config = dict(
    init_std_router=0.0158,
    optimizer='soap_variant',
    beta2=0.98,
    train_tokens=354600000,
    max_steps=5411,
)
Below are experts of layer 2 (counted from 0) of a mixture-of-experts language model. Rows are named router (the router's row for the expert), up (a neuron's input weights, with its number), down (a neuron's output weights, with its number) and show model dimensions 0-191. Each number is 50 + 15 x the weight over its row's rms, rounded and kept within 0 to 99.
After each expert's rows: a language model's description of what the expert responds to; "gets" lists some tokens that make up at least twice as much of what it gets as of all text. This comes from a sample of Wikipedia text that the model never trained on. Tokens count by the router's weight.

# expert 6
router:51 44 60 40 41 35 30 59 51 54 50 51 52 46 72 16 47 59 46 82 28 46 39 46 78 39 63 44 49 60 29 71 15 55 54 18 48 56 45 38 39 70 59 33 35 33 58 83 44 54 57 41 33 40 57 51 82 64 64 50 44 19 61 57 55 59 53 55 64 42 66 57 36 66 46 55 49 71 65 82 39 45 54 72 52 62 28 43 67 69 43 53 45 50 25 46 45 57 25 69 40 63 35 25 46 85 39 42 25 51 77 44 67 34 37 55 49 44 80 22 70 41 78 40 65 33 64 30 78 55 47 53 63 54 33 54 41 48 61 43 42 60 50 57 22 73 67 60 60 68 47 53 57 32 29 70 47 49 39 63 60 46 51 67 81 45 34 45 69 37 54 63 46 31 42 66 52 59 40 55 49 66 18 84 72 32 31 47 56 54 39 32
up1:50 44 68 60 58 39 69 77 70 61 56 66 60 68 56 69 36 45 57 65 34 42 58 65 42 52 50 33 77 62 57 47 65 63 53 41 64 43 80 48 87 47 58 61 58 35 65 55 42 24 41 72 35 38 36 77 73 41 89 50 38 36 57 35 26 50 61 63 49 74 62 55 60 61 25 73 54 41 57 43 51 45 45 54 38 40 60 40 25 21 53 45 60 58 17 64 28 55 53 58 52 80 53 35 40 63 73 33 43 39 48 38 63 59 34 38 51 65 44 44 72 69 60 61 25 53 37 13 65 43 52 36 51 64 46 55 68 69 37 55 34 41 53 65 64 54 33 57 51 44 43 46 45 52 52 37 63 58 27 27 71 34 72 39 39 17 64 05 76 50 40 55 48 72 48 55 50 41 37 30 60 54 69 66 43 43 66 60 54 79 67 18
down1:65 62 54 50 48 51 83 47 64 46 52 32 58 50 29 49 64 65 22 59 15 44 67 52 22 24 57 40 48 57 63 52 47 30 38 34 60 55 47 61 55 55 85 53 59 68 50 78 51 45 40 40 32 26 49 45 76 70 41 53 69 24 73 56 56 42 61 60 60 84 46 61 36 45 48 59 34 41 57 66 42 84 35 36 57 47 47 54 30 66 50 40 39 34 66 49 44 51 52 48 25 31 38 52 14 52 35 53 43 42 57 37 43 34 54 64 17 19 40 49 66 47 60 48 67 55 59 40 71 42 78 28 57 51 33 40 20 46 09 26 41 39 64 46 55 60 72 69 66 55 81 52 50 58 58 63 51 34 30 47 54 60 41 32 32 22 71 46 77 57 48 43 42 29 51 51 92 48 65 60 46 41 37 29 62 48 59 42 71 35 54 47
Copula and field labels. Main verb is/was right after a subject's name in opening definitions, plus infobox labels like Date, Label, Length, Died.
gets: " is", " was", " are", " Date", " office", "\""

# expert 54
router:44 55 40 68 50 59 26 20 42 54 72 46 76 52 34 34 34 65 63 63 30 51 27 47 43 18 67 67 74 53 60 66 38 49 51 31 73 65 51 76 55 41 39 43 28 53 69 65 59 53 62 40 29 65 37 39 49 61 48 49 28 56 69 43 54 73 32 49 33 82 74 63 41 59 53 81 34 42 50 33 64 33 39 33 26 64 73 28 44 61 72 57 39 57 63 46 33 53 49 65 59 39 55 59 62 60 52 44 62 49 35 43 38 63 54 32 18 44 60 36 57 43 54 49 72 49 50 61 74 46 54 45 75 75 29 25 54 45 53 41 64 45 70 28 53 50 65 27 43 62 28 37 77 30 70 77 72 63 21 64 52 64 61 55 63 60 20 66 58 42 62 52 58 44 48 34 66 71 28 79 61 30 45 52 61 24 65 57 50 77 34 57
up1:42 50 58 31 54 72 68 90 48 58 52 50 57 44 73 41 30 61 38 72 57 60 33 51 46 27 27 35 69 44 41 61 61 37 47 39 51 37 30 72 34 38 31 51 53 55 56 40 43 23 39 31 60 46 36 34 75 72 60 65 31 44 66 73 53 36 71 75 48 42 57 61 61 43 30 70 48 46 40 40 31 22 42 48 63 55 57 34 75 49 68 40 57 14 53 50 56 47 75 52 38 70 41 51 53 56 16 43 57 68 13 57 19 61 73 72 68 63 66 34 59 47 44 46 43 56 68 18 62 75 67 51 79 55 17 72 31 38 59 65 46 61 51 71 56 46 40 52 54 31 47 60 53 47 52 31 58 75 36 85 57 45 58 47 52 74 35 50 59 39 56 52 79 58 61 54 53 42 33 21 45 47 28 60 35 66 38 62 61 33 41 59
down1:82 44 34 67 51 68 32 55 50 73 59 57 47 52 37 59 38 61 61 44 62 54 68 26 47 81 71 73 45 36 66 52 61 59 37 47 20 45 45 50 61 59 54 53 53 45 38 54 76 46 46 87 56 41 44 66 56 44 04 70 40 36 59 56 38 57 59 70 31 56 48 82 52 81 59 33 39 45 59 75 34 51 78 54 40 20 60 30 56 36 47 56 37 56 18 74 41 33 70 41 50 07 62 56 55 14 44 53 51 50 44 49 56 49 56 51 44 47 23 27 49 15 63 56 42 41 44 43 44 50 69 50 28 37 68 44 32 63 53 54 52 49 58 76 64 83 12 52 64 41 42 66 60 52 41 50 42 55 70 45 41 61 65 59 60 40 38 50 81 51 51 50 63 40 62 46 58 52 44 26 38 33 20 63 25 68 33 59 54 42 43 58
Final year digits. Last digit of years and long numbers, especially in "from 1948 to", plus closing words of names like States, Kingdom, Festival.
gets: "7", "5", "4", "6", "3", "8"

# expert 33
router:38 73 57 73 21 37 66 33 25 67 62 45 64 29 54 42 38 65 60 57 48 44 28 61 64 59 43 58 60 71 40 57 67 51 48 44 60 40 49 59 36 50 41 51 67 44 44 50 67 45 49 32 63 30 39 49 48 68 36 25 49 76 30 45 82 58 24 61 74 44 41 59 98 49 55 60 67 48 62 47 61 67 38 43 02 42 59 76 62 61 51 52 20 62 51 60 85 64 33 37 53 58 47 43 30 74 64 51 46 45 69 63 38 55 57 47 52 04 35 52 55 65 40 45 70 30 58 25 62 28 27 64 64 24 56 44 46 41 62 47 52 67 25 42 83 45 61 67 35 48 55 33 66 30 39 89 39 48 64 28 51 53 50 63 46 50 43 84 43 44 56 69 45 44 45 65 49 43 49 52 67 42 46 66 32 50 35 55 42 40 43 71
up1:66 65 62 56 54 37 30 69 54 62 68 59 71 36 09 38 37 48 18 43 34 41 57 65 52 67 40 51 53 54 52 51 52 36 38 44 34 35 42 30 41 27 46 67 61 50 69 49 36 78 49 83 60 63 48 63 42 78 50 54 75 45 39 62 89 44 62 76 19 50 54 42 64 56 25 49 55 48 51 49 47 33 74 56 50 68 45 48 78 72 59 37 72 27 44 25 51 63 59 60 63 60 50 56 24 45 20 45 53 43 77 59 62 55 67 46 57 42 72 56 72 27 71 12 39 67 52 69 31 34 27 52 36 37 77 63 46 60 54 57 70 67 64 57 52 55 39 66 29 41 40 59 70 39 55 20 68 66 65 56 54 66 35 50 45 62 48 77 65 58 50 40 62 36 47 68 83 60 42 53 34 43 43 64 33 65 58 60 38 46 50 24
down1:35 73 47 65 00 58 75 58 38 61 41 36 70 38 31 58 61 44 58 44 44 40 51 58 46 52 53 44 46 31 53 48 45 37 53 67 42 84 46 36 52 59 54 46 66 58 41 52 40 72 46 54 44 33 19 44 43 53 31 40 58 65 58 85 57 41 62 36 40 70 18 49 62 56 54 41 36 56 80 83 35 71 59 37 14 37 50 68 84 47 61 66 25 52 42 61 49 53 56 32 46 55 48 50 62 45 55 74 44 43 57 42 62 24 59 24 22 32 47 37 38 37 52 55 54 60 75 42 43 45 52 31 37 30 30 25 43 28 64 33 57 68 47 63 56 39 59 60 43 42 45 63 67 48 73 75 71 58 38 82 51 73 51 31 61 29 62 61 72 51 15 52 62 27 60 33 50 58 38 55 76 50 58 56 48 45 74 44 36 36 58 58
Year and number digits. Digits inside years and numbers, often in tables or discographies, such as 20-2-4, 19-8-6, 20-0-1–02.
gets: "0", "9", "2", "1", "8", "7"

# expert 63
router:63 57 27 48 46 32 63 35 55 40 45 58 63 33 63 46 64 72 71 70 32 62 43 69 47 41 72 38 52 48 58 56 27 50 30 22 77 57 59 74 62 17 50 40 46 48 53 78 55 60 63 27 55 40 54 58 29 67 45 57 25 70 68 31 60 59 49 62 33 71 10 81 50 42 72 47 55 52 33 32 65 57 49 61 35 63 64 45 67 38 40 53 43 34 70 40 31 65 47 38 68 73 49 47 60 42 58 67 59 54 66 42 49 44 67 62 30 57 55 32 44 58 61 70 53 54 58 48 55 28 76 61 53 88 41 33 55 36 57 69 65 60 22 49 61 65 64 24 80 45 76 72 37 60 28 45 30 57 27 46 50 65 67 54 48 45 39 39 43 36 43 84 39 40 49 67 44 18 47 51 29 43 49 32 81 36 59 64 35 25 58 45
up0:45 43 49 48 27 30 44 47 48 73 21 55 38 31 71 65 52 50 51 34 55 39 35 28 67 34 43 37 32 30 65 45 24 55 47 15 65 47 46 29 42 68 33 33 33 41 57 65 44 58 32 48 53 48 53 33 46 46 52 43 53 47 23 49 57 72 21 36 52 46 43 36 51 43 62 48 50 50 63 49 62 63 70 58 46 23 75 63 45 51 65 55 41 07 41 37 28 49 05 39 29 46 48 53 66 83 44 54 25 49 61 64 51 45 42 58 75 70 68 66 55 59 50 39 22 64 72 29 56 32 45 74 36 50 49 52 37 51 44 73 49 63 79 70 77 61 46 62 40 73 62 45 48 54 63 66 65 42 63 55 47 53 41 58 58 60 30 49 49 56 35 61 67 45 48 44 82 32 28 71 62 16 26 31 83 61 76 52 46 72 48 53
down0:66 36 60 36 99 45 55 61 58 53 53 57 41 78 47 56 41 38 26 33 16 41 51 76 41 59 56 43 62 39 57 22 50 36 46 61 39 31 22 40 58 59 43 53 43 65 70 48 47 32 49 27 37 60 19 25 72 42 51 34 48 54 57 48 53 37 75 55 43 57 62 39 17 42 59 50 83 56 43 53 64 45 66 29 71 36 24 36 46 54 56 54 57 29 53 37 31 27 21 66 60 54 48 68 42 59 37 68 71 40 40 67 63 72 69 62 58 45 44 62 53 84 45 40 28 65 52 65 43 65 34 47 81 17 90 47 38 40 42 72 36 43 76 53 65 48 53 68 43 65 59 73 53 47 45 54 76 56 53 57 58 72 63 35 19 38 55 35 64 61 68 48 61 39 47 44 49 35 64 63 70 48 48 47 31 37 73 32 47 42 49 49
Dates and regnal numerals. Digits in dates and birth or death years, Roman regnal numerals like Paul III or Edward VII, and stray encoding bytes.
gets: "2", "9", "1", "0", "8", "7"

# expert 45
router:61 68 47 55 44 23 49 54 82 40 37 37 50 56 32 67 59 40 40 72 66 34 70 61 24 60 57 49 48 33 74 54 37 37 30 51 64 56 64 67 80 56 30 73 55 53 34 62 60 57 65 43 53 57 63 54 41 60 73 80 40 39 72 46 39 40 42 60 84 45 41 58 68 48 63 57 56 49 26 56 47 48 73 45 55 44 47 60 46 45 63 41 48 44 37 35 50 68 39 56 54 57 74 47 52 59 42 37 40 39 62 36 53 56 39 50 42 63 56 53 37 45 78 28 85 60 58 41 56 67 83 30 22 76 51 50 69 37 27 21 47 47 45 36 61 24 99 83 55 49 43 37 49 69 20 49 65 63 29 34 43 29 30 39 30 27 74 52 59 42 55 56 59 29 22 54 54 58 54 51 06 61 53 33 55 51 50 54 29 51 53 67
up1:64 34 57 34 64 56 40 49 54 33 34 54 38 24 46 68 83 62 55 73 34 41 58 74 65 83 54 32 67 31 26 48 47 47 54 81 52 59 35 49 47 41 33 48 31 63 49 42 52 28 57 58 64 89 59 43 50 30 34 64 86 61 65 47 38 33 50 64 70 37 57 50 24 41 44 34 33 42 67 41 56 68 33 64 57 41 48 52 40 48 72 41 34 62 55 50 39 35 37 76 48 58 60 40 97 39 13 33 73 40 54 46 42 66 52 80 63 63 38 63 39 45 45 51 49 44 35 43 24 40 43 41 31 70 49 74 48 58 56 32 25 20 33 52 62 41 46 79 60 41 49 54 82 56 52 60 43 75 25 57 42 53 56 31 59 60 48 42 64 54 40 50 56 62 36 62 48 22 46 69 56 72 69 17 48 38 59 62 56 37 45 70
down1:20 49 45 40 30 31 48 59 43 51 82 30 60 66 28 40 51 50 53 43 70 57 33 73 54 65 42 38 24 58 57 38 42 49 75 31 61 31 46 42 37 64 60 65 63 73 48 64 47 44 38 59 64 20 51 54 34 63 48 44 49 51 72 23 38 57 51 68 29 52 68 57 33 64 20 39 39 34 31 48 40 77 51 27 62 20 54 39 52 35 33 54 53 63 34 43 00 48 57 56 39 55 46 61 46 45 60 22 48 42 69 67 64 60 43 25 33 45 60 51 48 84 55 33 33 62 38 73 64 60 44 72 40 67 43 32 60 53 32 62 56 69 28 45 61 40 24 59 43 54 60 28 33 52 43 75 05 47 79 48 44 43 32 60 49 66 43 65 53 45 40 42 51 61 41 57 52 57 43 56 46 53 57 40 81 35 72 66 65 15 49 53
Past verbs and participles. Past-tense verbs, participles and verb endings after was, he or is, such as dedicated, released, served, died, appeared.
gets: "ed", "ated", "ing", " released", " used", " made"

# expert 61
router:55 75 46 58 26 42 89 33 23 64 59 61 60 37 58 49 42 65 64 62 32 67 43 87 45 22 58 54 84 47 39 51 47 73 53 36 65 33 68 53 42 25 56 42 38 42 65 56 52 45 47 27 49 39 55 23 60 62 68 61 33 69 34 51 74 53 31 69 28 33 34 60 73 48 54 47 45 65 33 31 54 52 56 50 11 71 65 96 63 26 62 56 44 58 61 44 62 34 62 29 47 66 54 40 29 52 56 54 50 40 60 47 30 58 52 49 42 43 49 33 44 56 47 48 49 46 61 39 37 45 67 69 82 32 47 32 28 55 72 35 53 44 28 40 68 54 65 69 60 59 56 57 37 65 41 70 55 54 38 06 69 48 64 70 35 39 39 70 33 42 59 50 38 54 36 78 55 65 25 51 69 14 49 55 39 51 55 66 68 54 48 49
up1:42 53 53 68 53 75 46 21 68 71 83 41 45 64 50 20 67 82 57 40 48 42 56 58 61 68 31 19 44 65 47 83 54 54 41 50 36 59 39 47 42 48 43 60 34 47 50 48 39 35 54 67 10 36 36 63 58 34 60 47 45 53 51 38 49 45 43 51 46 54 76 56 69 53 66 62 52 45 47 25 32 66 41 50 49 38 50 57 44 43 69 36 28 27 42 75 57 28 43 67 87 29 76 33 45 60 49 51 51 82 64 70 58 31 53 52 25 73 59 42 56 45 43 78 66 54 47 56 59 72 41 47 74 42 35 60 48 27 38 13 56 33 37 54 42 52 62 64 53 31 36 40 65 22 54 65 70 53 38 47 40 50 26 82 59 65 72 36 51 55 40 82 56 50 31 52 64 45 69 68 45 57 36 60 26 40 57 44 85 52 28 64
down1:47 49 41 59 55 67 15 35 47 45 61 44 88 59 75 49 34 06 63 60 41 55 31 52 68 67 62 66 58 48 50 47 58 45 26 25 58 36 58 49 43 45 27 40 66 50 41 54 64 59 64 37 72 50 61 38 58 41 32 46 49 66 46 46 68 43 32 61 62 47 74 45 51 66 40 56 53 49 74 53 38 62 48 82 21 25 36 70 47 53 31 43 40 63 49 46 76 57 72 46 27 78 64 76 52 70 24 72 52 47 61 33 51 61 38 47 61 09 54 72 71 54 60 35 65 22 48 46 39 81 38 33 68 59 65 45 61 55 33 73 66 39 45 44 32 31 35 48 30 54 36 73 48 41 49 58 44 60 54 22 59 43 30 38 65 49 45 52 52 59 54 52 20 63 69 74 24 41 60 59 54 39 40 62 57 38 30 19 52 66 72 60
Digits in numbers. Non-leading digits inside dates, years, scores and citations, such as the 2 in 2007, 1 in 106–11, 7 in 1970.
gets: "2", "1", "0", " ", "9", "3"

# expert 62
router:43 40 72 70 65 49 32 45 61 54 34 64 63 56 50 40 21 50 75 40 46 55 49 25 76 38 49 03 46 50 61 44 41 25 23 43 36 26 61 35 56 66 28 43 48 62 77 49 33 48 71 33 41 86 67 38 72 63 68 54 56 18 57 62 50 42 37 30 36 69 19 59 40 51 66 43 58 68 79 41 76 41 41 59 61 39 59 32 41 51 67 40 49 46 63 70 31 52 30 64 59 42 46 57 39 59 58 50 60 38 24 50 41 86 71 54 62 36 50 53 50 36 46 24 51 63 26 47 72 32 59 45 49 23 73 54 45 58 41 76 52 41 58 49 48 45 66 39 40 72 29 49 52 29 64 71 57 74 31 48 38 64 58 50 63 71 37 46 66 67 51 20 59 44 62 47 43 67 36 53 59 30 30 32 48 17 49 45 53 71 56 39
up1:58 52 43 51 68 47 43 20 44 25 49 43 62 49 78 34 51 84 62 61 69 35 44 46 49 63 36 47 45 80 22 39 39 59 36 42 64 58 29 56 24 36 50 74 59 31 53 56 45 52 49 31 72 58 53 61 72 48 35 31 46 65 60 50 40 41 43 59 54 71 67 61 74 95 88 61 65 60 39 43 55 43 45 40 58 67 48 58 52 56 70 48 31 85 78 67 68 45 00 64 62 70 39 79 32 66 71 44 47 63 40 73 40 37 64 42 29 54 45 32 55 52 48 48 51 72 58 18 67 53 70 68 34 47 58 46 56 48 49 41 61 49 30 49 44 42 59 56 42 66 35 61 88 48 41 62 45 50 60 26 51 49 76 42 29 55 46 37 26 51 41 39 48 43 59 28 54 08 28 39 32 40 49 49 52 53 46 62 58 42 46 42
down1:61 58 52 68 36 42 49 21 56 51 63 41 61 52 55 33 38 59 64 43 76 47 37 63 51 61 57 44 43 24 62 60 55 55 41 43 52 63 74 68 63 51 94 42 44 43 68 20 54 49 62 24 42 43 41 46 50 43 36 40 57 67 59 35 14 29 26 44 33 63 44 68 68 72 27 56 65 33 48 34 48 44 62 78 40 86 82 58 51 45 47 63 46 70 51 54 85 24 59 59 56 47 61 55 49 56 66 33 79 43 53 60 25 40 60 55 28 59 48 63 50 69 22 57 37 68 20 42 50 52 55 42 30 68 47 55 56 69 20 53 52 51 20 52 45 40 65 56 43 32 65 67 45 53 78 53 42 57 54 39 46 70 86 47 35 56 24 53 29 31 49 42 36 70 49 37 77 36 53 57 78 48 47 70 61 41 48 52 48 65 27 22
Title and institution names. Capitalized words in names of organizations, awards, works and titles, such as World, International, Royal, National, University, and The inside titles.
gets: " The", " the", " National", " Best", " World", "s"

# expert 7
router:47 62 45 69 33 54 44 37 49 68 50 37 63 37 45 63 43 47 63 69 31 63 76 90 44 39 23 66 29 43 28 60 45 54 72 36 39 45 42 24 43 41 39 41 39 40 50 44 62 28 40 28 47 51 42 19 75 48 61 55 75 76 26 38 67 36 55 52 44 25 30 31 65 66 57 58 33 33 50 43 69 69 57 33 37 80 59 99 55 30 53 70 32 54 57 27 77 54 71 35 48 61 46 43 59 44 30 49 27 58 72 27 35 45 43 45 68 42 38 38 59 45 61 39 44 56 67 21 21 39 47 48 71 50 45 47 31 44 52 54 63 52 19 31 51 74 20 46 43 27 68 32 66 63 52 53 31 52 51 43 59 55 68 60 49 28 62 76 45 49 67 44 34 57 46 61 52 59 20 31 61 32 58 40 39 55 69 37 64 54 53 50
up0:40 78 57 79 25 47 57 59 53 23 26 42 48 58 50 41 42 58 55 61 68 42 38 43 29 42 43 39 61 33 41 58 76 45 70 50 34 41 44 45 44 49 48 24 53 38 72 72 41 43 57 31 61 45 36 28 34 34 38 25 30 72 56 72 85 46 33 61 58 55 50 50 48 45 66 50 28 43 48 57 52 56 28 58 54 64 62 48 54 53 64 44 66 39 51 47 41 55 55 55 27 50 34 67 34 55 46 33 55 74 45 38 22 74 66 54 21 55 78 47 50 40 58 34 17 37 60 57 63 24 62 45 78 71 64 50 36 37 71 54 59 42 57 51 47 39 42 11 42 66 30 67 80 50 42 22 63 48 41 59 55 32 54 35 84 31 62 73 20 48 52 62 51 73 38 53 31 47 26 50 34 83 19 62 42 78 52 29 44 52 37 46
down0:59 38 50 24 64 42 34 81 54 27 53 59 59 25 64 48 23 46 37 16 45 32 60 50 46 39 29 37 51 53 67 47 59 45 58 40 58 58 80 38 60 56 37 61 45 36 58 99 37 29 43 19 38 49 49 61 52 59 48 49 57 15 58 74 50 41 52 75 37 85 62 46 38 29 32 75 62 37 50 57 51 43 45 65 40 53 55 46 79 61 63 44 47 25 58 12 21 38 50 43 43 46 48 57 57 59 49 78 41 69 59 35 53 52 26 38 44 56 31 54 61 67 48 42 34 42 29 22 47 57 52 52 69 33 40 52 70 34 72 81 58 43 65 62 60 42 45 55 91 59 38 49 46 63 22 72 61 55 49 66 53 43 45 32 49 66 39 61 53 50 44 62 50 67 30 56 46 47 33 84 31 71 44 47 82 47 49 39 51 47 52 33
Spaces in tables/lists. Bare space tokens in wiki tables and bulleted lists, often after a pipe or line break before numbers, plus Preceded/Succeeded and player positions.
gets: " ", "–", " .", " −", "  ", " Succeeded"

# expert 2
router:42 37 61 32 69 31 43 49 55 56 39 72 63 69 81 68 42 34 55 45 18 02 40 43 49 60 67 65 70 61 36 66 64 47 49 62 47 55 45 26 56 62 64 44 37 42 47 85 41 71 46 47 34 66 66 76 47 48 61 39 64 69 40 72 52 44 51 53 78 43 62 63 57 62 33 53 36 27 46 59 86 50 43 35 48 35 44 51 56 63 49 53 33 92 73 40 59 50 35 62 34 76 47 48 56 54 24 67 33 45 58 71 54 51 41 50 32 55 64 49 24 55 90 53 52 57 31 48 65 55 30 66 27 31 63 46 66 64 26 49 44 42 40 64 32 26 60 47 32 48 61 56 69 29 26 61 71 58 62 65 19 36 49 55 55 56 20 69 49 50 48 67 40 75 64 44 57 59 50 43 65 72 71 37 49 36 67 50 69 58 42 65
up8:34 76 62 48 73 58 81 43 36 77 55 51 61 56 36 76 54 68 70 50 62 39 33 09 49 64 57 52 39 53 64 74 45 40 80 59 48 35 40 57 61 75 66 77 29 65 60 47 56 63 48 53 49 23 57 76 57 60 76 63 56 76 40 80 57 67 32 15 59 75 91 52 53 61 31 54 67 45 59 45 39 69 54 47 48 80 43 51 57 64 34 61 35 58 41 60 61 57 51 42 31 65 44 46 28 77 47 44 62 49 60 53 40 34 14 53 42 52 76 50 37 41 28 55 56 37 64 44 46 45 29 38 37 40 45 33 41 45 37 57 41 74 51 34 55 91 64 57 24 36 59 51 45 32 61 53 64 64 81 56 48 44 44 53 41 17 44 44 37 36 51 44 41 36 34 59 17 37 56 50 46 54 60 49 41 71 70 49 58 59 48 66
down8:54 42 28 54 80 36 74 57 52 66 71 33 64 46 39 78 46 59 50 73 65 54 68 45 47 39 45 65 29 40 28 29 61 59 65 73 78 65 45 71 45 69 75 29 85 61 37 29 39 32 49 34 79 41 51 54 51 45 53 36 71 62 46 56 51 53 62 36 56 71 64 67 55 30 54 38 56 41 46 46 67 52 36 51 53 42 50 49 51 15 22 26 57 64 66 60 46 56 58 14 44 45 44 27 35 19 62 52 64 52 38 46 71 32 73 64 31 62 54 83 34 58 37 52 35 50 59 40 70 62 72 75 18 25 36 52 40 36 51 51 55 35 25 44 44 57 35 38 44 39 71 29 37 56 55 66 55 32 66 37 71 63 62 62 61 40 56 28 52 61 44 50 62 49 56 59 28 51 32 63 45 47 34 57 85 78 54 61 68 65 61 35
Wiki section heading markup. Closing == and === of section headings, newlines after them, table divider rows, and heading words like See also, Personal information, career.
gets: "\n", "==", " ==", "===", " ===", "|---|---|---|---|"

# expert 10
router:51 36 53 36 32 34 62 32 31 55 59 35 46 51 58 30 33 52 62 69 60 63 50 38 43 24 62 56 69 71 19 71 43 64 75 45 65 43 64 27 43 35 68 56 47 43 52 57 43 38 71 30 34 54 46 61 87 29 33 36 43 90 32 52 79 66 49 30 54 64 67 81 38 52 65 61 40 88 48 63 56 60 61 52 54 74 53 27 65 39 50 29 67 60 47 44 44 27 25 57 45 57 38 42 57 52 49 11 21 70 59 53 37 42 48 71 41 63 55 48 51 43 25 51 51 50 44 55 43 45 38 29 74 40 36 56 37 43 74 21 56 42 42 46 72 63 57 47 55 47 67 38 59 43 52 33 65 27 34 43 58 37 72 45 41 51 37 51 35 50 52 41 59 27 26 40 57 79 36 60 91 36 39 40 41 76 39 42 27 54 30 32
up3:29 60 60 75 56 56 57 37 29 36 55 48 72 55 11 63 41 54 73 60 44 52 23 20 86 47 59 42 59 47 68 32 65 69 46 73 76 62 28 63 60 65 52 77 42 64 84 54 75 44 90 45 41 74 42 45 63 67 65 53 46 41 56 66 55 50 55 39 65 43 56 63 56 34 91 44 44 56 41 37 68 66 64 45 66 67 63 40 35 53 53 54 34 45 51 49 49 57 37 19 38 56 43 49 74 71 55 69 84 53 32 37 53 49 42 32 51 60 83 46 43 70 48 50 46 63 57 58 49 47 51 43 57 62 45 21 67 41 69 31 37 38 68 57 64 43 26 61 26 33 40 37 39 35 56 81 84 65 22 55 30 47 49 59 45 35 40 52 32 54 49 54 37 53 45 61 44 53 48 42 46 72 70 38 69 33 74 27 55 53 52 62
down3:44 46 41 70 34 41 60 57 66 67 45 59 52 62 66 29 38 61 93 28 61 41 66 50 31 40 57 46 34 32 51 54 80 36 55 43 38 88 47 44 73 38 52 36 51 53 59 60 39 61 61 52 51 52 80 49 53 57 57 35 49 43 99 26 39 52 42 46 35 74 40 54 35 50 48 76 47 68 55 35 61 50 59 65 61 67 57 48 35 79 61 56 27 37 55 50 01 42 34 83 67 37 48 45 36 45 47 43 56 31 34 54 50 55 51 62 64 59 53 34 28 22 45 45 24 62 28 42 74 55 61 35 63 13 63 49 46 43 40 62 53 39 69 37 50 32 52 73 40 76 46 30 64 22 28 73 61 52 53 65 32 71 49 33 55 72 31 44 33 54 38 46 57 38 57 48 51 45 49 47 48 41 70 42 58 63 50 33 42 76 54 81
Digits in scores, dates. Single digits inside numbers in scores, years, ISBNs, round names and table rows, such as 2–0, 1500, Round of 16.
gets: "1", "2", "0", "3", "4", "5"

# expert 27
router:54 58 46 45 31 50 43 35 52 71 58 34 47 43 71 39 44 53 68 48 49 44 45 75 24 21 61 74 73 19 42 46 45 73 48 58 68 29 28 36 08 36 70 78 60 47 38 69 73 30 67 60 49 56 65 46 60 62 34 66 49 39 28 64 54 66 35 64 67 40 36 64 48 40 73 47 27 50 12 31 39 48 55 68 46 62 26 46 53 43 62 55 50 47 76 60 63 57 54 51 51 63 47 41 48 37 67 27 41 44 47 49 27 40 44 46 29 23 77 59 53 57 52 55 41 15 46 30 42 50 40 22 39 38 51 34 30 40 28 28 64 53 22 48 62 56 48 49 42 43 68 27 73 51 29 58 24 33 46 35 35 23 50 58 46 28 54 52 19 45 64 29 61 61 44 72 68 73 35 30 47 29 49 55 70 62 31 45 49 46 39 60
up0:66 64 50 35 64 42 45 21 40 56 51 44 23 54 32 14 75 27 35 66 65 58 49 76 47 46 33 54 35 44 49 50 51 43 37 53 55 35 40 78 43 33 68 43 33 59 63 80 75 62 50 47 64 55 60 48 43 35 61 66 52 60 35 34 37 62 41 74 50 77 49 34 58 65 48 51 47 33 62 53 35 21 48 00 74 60 20 59 51 38 62 61 52 58 39 50 49 68 31 40 82 45 57 52 37 23 12 44 45 26 53 40 76 25 50 47 61 28 19 50 23 33 58 38 66 59 75 53 18 39 39 41 51 45 78 53 61 59 72 42 50 41 34 58 37 53 43 46 49 42 29 37 77 49 40 29 42 67 29 45 40 53 44 62 39 30 68 35 64 53 36 54 76 57 44 61 33 55 56 20 52 54 65 66 47 44 62 55 42 54 49 59
down0:62 43 47 38 56 46 49 30 37 77 52 42 56 83 44 47 63 46 50 53 58 28 57 59 58 54 51 45 47 50 44 72 48 30 36 53 15 34 58 18 47 49 94 47 68 59 54 62 42 36 19 59 42 69 50 54 42 61 46 79 51 45 48 52 50 53 47 55 44 73 42 59 68 34 52 50 41 43 35 57 34 36 58 47 54 34 57 53 49 52 54 20 71 89 45 26 64 56 27 71 58 14 54 72 34 39 46 36 40 55 60 73 51 52 56 34 09 47 59 61 68 55 41 70 82 62 64 95 59 41 49 40 55 69 51 51 50 55 66 58 73 57 47 46 37 53 60 44 58 58 32 31 59 67 33 56 28 59 52 21 46 55 49 75 32 62 68 25 71 44 42 46 43 31 77 15 73 56 77 43 43 38 43 69 44 46 28 30 54 60 27 54
Table punctuation and symbols. Dashes, slashes, plus or minus signs, blanks and currency or unit symbols inside table cells and number ranges, such as W 49–10, F/Laps.
gets: " ", "–", "/", "0", ".", " —"